From a checkpoint of a small mixture-of-experts model trained on Wikipedia.
Size: 10 layers, width 256, 36.6M parameters.
Below are experts of layer 7 (counted from 0) of a mixture-of-experts language model. Rows are named router (the router's row for the expert), up (a neuron's input weights, with its number), down (a neuron's output weights, with its number) and show model dimensions 0-255. Each number is 500 + 25 x the weight over its row's rms, rounded and kept within 0 to 999. Numbers have three digits each.
Before each expert's rows: "raises" lists some tokens whose logits its average output raises strongly, later layers aside; "comes after" lists some tokens at least twice as common just before its tokens as in all text. This comes from a sample of Wikipedia text that the model never trained on. Tokens count by the router's weight.

# expert 56
raises: ",", " for", "\n", ";", " in", "."
comes after: "0", "1", "2", "5", "6", "8"
router:503486523490512482520496481503492468533501482504473528557520485528513468501517503504515518486529498479517495468499497498483473462554515471509554536485480484512499504505522493554494458491510530453512494532542488486480522515534523477503500509481518484522515510488445436486475492514457490491488475505510486487499506508483466458481556474495540541523439498512534509488469461533499499495511502471521454521507485522469479523515506500489494486510489476474507495513472495489472490587464530516503535500481490508468515503520466506549523500458489518519557496477517510482525509542480475466486504478486487488527482471510510460485493507525448480570465487454523512531526481539440526528503460460483517512452500477479551531508537483526490514494507508462501482498497510490517492495523518
up0:522490523516514492477464456486489478478495506496476472508516493489510499539492515512528513500529497466480510510479488474518497469435489464474486481468496455497523510505500479504496515519485519484487477504498439524523538518511488516489508497519515470493547548485484494482490475511516491475475502517548454538494484488494484473516470511486468506509473483500533506503508454499540484453482512484468472499505472551494485486534495512487523502489517516496490535528491480494486518510562482474470472524496474533483529519496526523526474436590476521465499459499500522499518497521467507528536507500488544456501541533517514512472502525457530498532471524517492518495522498497431510511496451460519488522534490532511536497476510463531497517448505459542526530559535496494463498456474484
down0:532521537508476531473487464517504549484513505509517519516498496499530497487528532499508485512466511513480502492510530496531481476493530546494478506486500500501467486501562488547578481481505531495507479475507506521462519495492470508477475504508451478488472524522501490509488495515510466488481509483452474503514519429507468518508506463486464526487493475502522497512557449505513526507461517529447565461515478548477531499502528528499479514472528483477487508469486472539516471507526511512509529501539544499530487460519497554515500496511502491547488517481474487492509540495480462475478523558459533531495445550473543542481497503486481481535454483541480467500503498526508504490499479494471491534547508525499517491473463492491477502476507525517514524485461501493527532517493498
up1:483502499521485490517468492511507490474508498438472523463493501499487480470555504521517512479492457486517477474488512499493542516496518539500512535445502462477486499496481516436512479506466485496500472500492502525507533508490500422477486563503506468554469518479493540479496461538477519535433537515499488539497511494489549510489510501508499504462494500493462541490510469493490514455515476469459529474498459478493473484469528479524478496461482496510474512487549502523472511495541485477544516475519476479491490531469515518492533496541529501472499522489516509487470498478527513514478492530482500522528548503493496481487546510523507497517507487500520509529528503470510533505451525462514504501496538455529482493476517530558531475480478523516512438516473510469550528530490518
down1:482492499513482498486481440454527469518502469528526501535471494507503501524535470516501537530490503518477486489552470519495502526493517530522471497522533494474565551496511483510530497504486486453458487509501486486520457474514501513536501482482514506516503514533506513513518476541502517462496482498462486461468487448506485483519481525531485451490574453531484486516478496496468515500515487507485546493511518525538506492518492493442533525447490522482476456537533504511532497457483438474486531513490445473490524464484478515525500500495459565496477467501471521522494510486452519518547509458480480500487534493540479482502518485478540515513529481489484480496467516493479520501500525506516513491483488544495490520528518495508489490531514486522459490535539438482513481508493493
up2:517499520510526454486511452500470509510522472464479464502550481519484548489503549485484522481506541515478493486511524505507479536502525505503422510506494485508478498481527484459505506517503494507511576550458491533510479466513527525439496458498507495483534522501482507482498486496507507498476495535509501469475480483537474513448495511537485466500533538520529502461507500482454462506502531486500501451488489526510498466523524522482533509460514498514544519508508510480475499433483507529475494483496530547525514526520520529471512515490471524470473509470525529523471475497474500477516498574504532528545476513518482486543455531492511473491490499535508498498482485499491490520464479515470437501537497463524532536493504495470512516480475469517516530519500521538481505471495501
down2:490500502481502511487484493477512516463483521526487484520519494497554488566452498527515427450493528505491446491494515479511513475538518486453539445492508531483489515467507535505495517498512469502479547487471495465527503500509515500523475443531476486540531521520481493508480503521543482507493478542482495521495514463523508468491502490488517513486479502533488521491484500498499463522511547463519467519466506498515497524506513460466508479502485484500507508522492501526482522478502488457502472513467496563516503468507508486466466532503486542532478510509471510490485497486515494498498477550530494529462462519529456559460490503500540525507526517548511500529474486527504481478415491455466526514488513511499508519493491532498507467456527520571499490492466536543508507501512487
up3:457539497497451482525485537450488525533526504463517497483510507529505492490525521512507515497538485499515520491516528522509497506515471494464524507484555472505491503475518513538477477504493506479479477503457453529491543483509462498520537512484510539422463497538475482435478506461526471469505514510493508505511509497512555506482529529497500497531504500472508517477493509485488493464523510513540470502478477509530529510492442500511496509456502525493507485472508458437499471545479448461523463515519479511473458517481515512492512477472494534508497506482513458548514468494477500458471512505502510511486504457518478549514488440511494495458526508540538500458531483478473505473470506469544511472535453495530518523523534493501482519522506509489496532455509514495519528530496514
down3:517472504504518475525547454460516499516498535483485473478499527505506481483490487457505461537445466533486482453498506511477505505495508531521505501477513516495478465530470507495519474561513463478503474494524497478468510515467523547507496476457526543501501496491502561513542528443475520530488498492518504555500499511484513485496509493538527457505523477486495478511498471485493531528493507494459500488538483457489494492521505473538540451542524484479525500516489504515448542442529484552492499453553541487498495528503470507500528496539491480524483497484514465527504513508489470519452494486529500538470532529451482464499515505527532524461495508488489492497478533490507516489474522522504530480514504502518518478451491497476571498486487534524488473509504460511527508461476509
up4:511539520470506468502516518485442483446549480511486451483505525541481489480500492499514528552474506492439493488508513482461482505511504542487517533523519491507508502530538487504479528533528534522478494482484495474525491550507464504519510513494459478462530521507498507490517469509511492464544528496512519524488514484489479527487545530499461480475496532484521443479489461497496533488551530510458485525466494495483503535443492451506502499483483524488470511446511492501539467486545564509520534517486506518477500527496483538518485479476490493495526524503512535516476485549527560483489510497489531489490458452498512526487517501505477457505469518496502511456485515505531517483511490537489484454479548481493532493500518526459526503493541491506512525496526534532509492526482545
down4:496510489487519517528536487504491520504484484512531461508493489509477489537474502523497512477479497516543451510515490511470519525556485500489469493572510497461501494484502531517498484529514478481494496485518507455552481473482460470465521500434503450544513503514566490539547515490508508501477521503526494511508488499476484524530538464514509530474458498525473536455501450444516471552488516520509464482456469549540524535522496540498503494517472524513524485515495482531494505537503492466506491511502470500521501478526498493493527492472506540511486487501479517475517463507516449495477471488532505498496508485529463492500453444471508451467533521501529466527469540519508485498482549479464507511472470504516476494533495518500496504500483464485523522493498464506516557477496473
up5:542500499548508539489530462484535522459498507473475461535470520538489481457498533484495500505512465500557436461541495519550495491496506526490487499526511516500502486532424474453525548514490512462483510494465452508509537479468512476505473559512484483504499525528491461508507490482507509466481480473529501520513489522525506482483545499495509509466517521487471486508505530485474521461513527505517467498505522504503467495474503493478475499476529521487509513480507446489529498509490500498523479480568489467482472500515473481462513478526498509520527484485532526469529531537525488507475495534485520526478522428524531480511462520544525472494503459471490478496502477523455489493507470543475516561484491488505512506500516477514489506530532526456498511500541462502505519484489523
down5:514511456473510481546509515480513484520522482494586529489480505500528479518484475483494512532539528471480516468510533524522518464480490484538490535501497494497509525518512519519489482524478498480473491459492534491529508482486527507499522525499510476453448471500501523490511515509510480479529500497489544479506516485468519558504517470469479521504545517444547551481499513470480489487491484530540533454491555501491523506483531507498491517498509510512461478563466523519487495506520474502529498520499530521512550491480519555549467495494494502451499470527521477473475504495509506513516518510515506450512496503459559455472455514495487511493542511508514502515496473496543519476518479480545530510523494513461530492490491532490494518524481472496467510492490456506562530472453467
up6:524471544467495547497503480550474490470513473484475529490510472529521502455520417502509483544480495475520479502514523435539520507504509498511469479449473494484480512481510517454517477481487506518484493505521542466515498512528508505451506513502505521491452537481463515497489504486496503537540505518504489472492456474509461498504467510542515543525497482521487506498504492515465493524488486532481478488486475519501490442515509491457501494470484485484516516494485513481548529499497465522547539479540490493536490508471538506514466530486430467471505500458513518488483532502461481518508512467504503499520507460498465525493501486514477552480523475507443477501505527473470485491510472476506470492538505557515466494505501477505529488501523523542512526493464506437480481468494541
down6:517479523470512497513494534562447541511518560508522534510503507514479509492498540500484523500485509502477496478525462528553518441478492518523502512516524462500509477533494455469484564498570523504472508468524433510497478495494517544499539470485486485489544493517570524507534507514495490508501507509486458458505479522495536506448497523487507498514507474497524477512523514507493455500470529492542528506498508483517473503507463536504501464491512495481511470548520483506498492505494510509483524480487504480466506471509509438474488498508453525546525482521482482533456464504543474524503497483476522513509500477486498500461497534478474476516494522507525536488511467546495506477455481487496501494462493535474546486496535546482480521507492487483454558493499491494523507531516481
up7:508473517504531535464512533476523491513538453518481515501486469520523492492502500553536520515472500530506531478537483508547489488494532485476530526495497519483527511497485475494514503511504480480498513499514557506584444494466531509487465481540520473507451537483537515468442471500501470510498468503519488466469494496477504486482480487534547517495478523507479537494517493514477508515466517521531485479488427543493485481487501510521498501527478522497506480500538480527486524478467510500490517508529531499487492489470509509526498474489524441472490491559500485497523534454495482517499492481479521490491496545530508523532497513516535482458501555511478543542498508469518526498528551508515515528488551512472530484521518542503486479530497485489437471475489492443508532494513493
down7:488515493537529542481506525532511462517516484503552514456481528501476540525506515455501518501478500496512520464527500457482504489501461477490494502484521515507468459528513469511507491535522545434499476476526503480464502514515491514495536485487545526504501503504472509514508452491479526506471520500482493561510529497483547506479499481461514520488525516449506475495479480460492486512469492477538499482461481474490473487537483483448540485524450545488523504503485499506458501491507492521516486453557504529468475455531504500457519529471463511509478547515482523507476482491480524543558498525473464512479493503494502491507500513502527491511488500513488477503510487478525518468473493540457503463485494508483437471489453480495453495496544500473522494475542494534493474438503480
up8:523461464514464523493524455467505539500505512483532504474469519541517522508509532532491504523527435495498502497488518496408512501539451463490475545509502510517512488492541510476520521519500480516539499516556513493469456480458456536503510459503447469513491481511513484468481491464512531473480508545505491501534477517520499474536496514519497504513529509545528456447479565492497512503504517552528511497478509504525509544497452503515500558460531516509527516480507506537544500516481478501490464473542447500523494500487493478475497482480506468510469510445528502523511504454476449526478525518466483484476505507495478455469495515515473522518488503522490482508493515459497526500499501553480501501487494472491486511509503491481481484491479505532523508482504459491477503504487488
down8:543496497439528464519535519466546536487530561520509475481466488499475516456513519518516487498523445501491561512502517542505515481474538535461513490536489470462503509538460483511519501499504498514499490537501489480471518504526507473492495509477509484480523525523513509509513558525481494454505525489514518504501461504501478494487515519491491470490472482492448503498456508517536470521507492487531459451512487465488508512498493488481537474512507522527489470482518533481503519470497465513463501544493527507496545494490497444478528477483513471531526488488508490499504515540528494465509509505503502488524534511463442530515467510478525514469505447537517499504514545443464519498456499491504541482483506527492476482491500503503482488507568523490445470472498502513540502510565505
up9:553508452510491522526477480496469497479470462508502486565504535518473507490476464507520491483485506495482498475458494520537516504552491469544512507488484480507541525509539473511537467478492461554512512519487472521528503526510489518563494496480518515501473467441541516477512546483486497493519509499519471512490509509519482519521501491496478479474510500517499551458532499501523554514466486529503497514533499489505484510527478478536490512481510480470466497496521496503485549481456519520578506534493498477514459499502528510449468480497472490478493501433480524476465494499496491493482491484563494525513509505517491518528495500533543498541532464500476476522537486495499450474473521486479527503477528495524476509498516485510487531516476488546435530502483485491520545495525545
down9:532570480501526447547501489515550502511474503520517518461478513513509503457509475471527511485475485471502542560478482488540535486502526510507510519440474494502501535501515512517481488555515539502488496515486521493511464483538498487520498513508521500513487452455494534464534470537505495510472465491439469437500504477492527503509490501472517507487514536499432502527525521493453476455480489529548501518509523524486534525458540473488474507513503541487505512498479490521465499507484467486503492482503499474495486525476495501504492489491536497522528493517453459477475493481494501524453560504483512512503466524489484530508516478480504488469467519457488494502517515505500495537535513480470534467523494511512475534562480518497505444495483478519525435500512530480500481492501494
up10:500512495510514454492537527545511477480490485480544521535529501501495502508545519488509497501443536524473484500504514512496480495497503524520513495504483478500474498509513466522446476530475509513498547501523486497531543527489487551526475543466462523482448492510520489498465511536480523495475474519509479492509504532492500506485509493478510502521531481517475578508508454477514534455492487507466477460452517474533511512473547476481502517521455538547516510521486504471493498508518468481487501486503517546522514534518492458472525514550481482523532493498474444502554522531484518464461493499501521500519513567503512481517545503467479472475499525506473518477556547481514502531517474470465527494463529475534526491527494519493479530514496481490493482540486513485466452484488492
down10:544457504516500485519516522516485492518508510500479492485485515484495508507517469458471507469503547520511506495462486539497462492495480523454529471481462490522529530535469498507504544513541512525511471504546504501550487512500490466481533506519527515458543516453514502470503507485508545527492555464515489568515566502541532515486436475495490501485552519493493456484518504499444500474480477480453491531476492542494511486521476521522527486520489486470472543526520507504497473509518509476487518487462540489497508475485515509505466492469494486469445538495508485510502539499549505466512466483529469530458502498504469538476490509521461530470504490502497508504518554476473505492506482508543504470507504483514477501485467504469488501513474524537498501476478521545465555516521512
up11:466500518474465494504472495528509496453490514506501525496486476569522538502451475532487540510462510519509497462471507507514490518498478482509460520498501494483478530525532500483524497516454511499503547496547522523515514515463541489497531487510526516514551511458572475471469506500515491502478498476472514472481474476524495467487479519483509462493452499486519563479515506492524459519534527452477499538477522489503507463520478444434448505503519492509527489500503478498548516460544483493532483531458493479482508492497509509459477492538544506519493491497479463467543518514529512527511491515488502475537525502484523530515487510521528498490495512537469515467517468533478514467470483511503490496498513504526452549505486519484537488481529479528543445526491507488506511470499487
down11:540498503477522559508495554486507499525500502552511495529492521485517513519506575537561477474487490529482550485471561508475438517491473518509508527496499514503484528525522500505466497506498479498501498518541497508509525498527482512531496508493460481535525534491505518501517471472540534476491476499474509507501504531479508523454478487528475501508465512493527529495483553502521517445510439557522486429511510459549536516530483479519489491527506485488532512516508453485474469527522485497479487491515486456504529513509480491484545521490495515504466497508514496529547475486518477500501479522490497514477479479536484474525577477481454522502477519483499508484468522464518523502533511502450479511519480526523460503484506518505498476511508502475479523490453466458521517486501509
up12:449514519531498461471502519479502490564523496502505500475473494487501499471521500505517457486528524502478520483497440483476501535465508476510455496514550510523496468469528482485513555524535493505488543514472507514523462486484478481537461506497492496519462445549499502462492489475474533487462465509498515482491509484482577538466504482497471533503456525540523515565488532498484506484536516480496500512490517501472489466542484530535532519496456516485492521479482449502517482530488514498522489516510509527522502487502494504507467536502516492490453482500516541510472494501517446470495462481540510515505502487492529517502458496462459480511502487487427514512463517511492523500559473508484427531483508506530505466499487490493526533501496473519485479460499472513496510500506500
down12:485495528476513546504491488506497497474445510489515466535496525496447496473488487515502524476460491492465502509521437499479530531465455474520499512522502493473548493510483481462502524491509476460527537491505481517485536513497497535502467516448456502502489508491445509476473475486523445472490467480489538507483540519513475530499516559497534446506463503480512541506488490516507463477479472534528473510466509469520541498524551456529448507516483495476490483503528492509526471507535525532493515463464556517522519507505473505514505489529458520516511544499538523503503488498472545488494517510522546478482514499514549528452485496502535505477531501497504506514493485555496499511462490539474493512531478506455478500521482504464492481508534482501520501530476456510497454476499487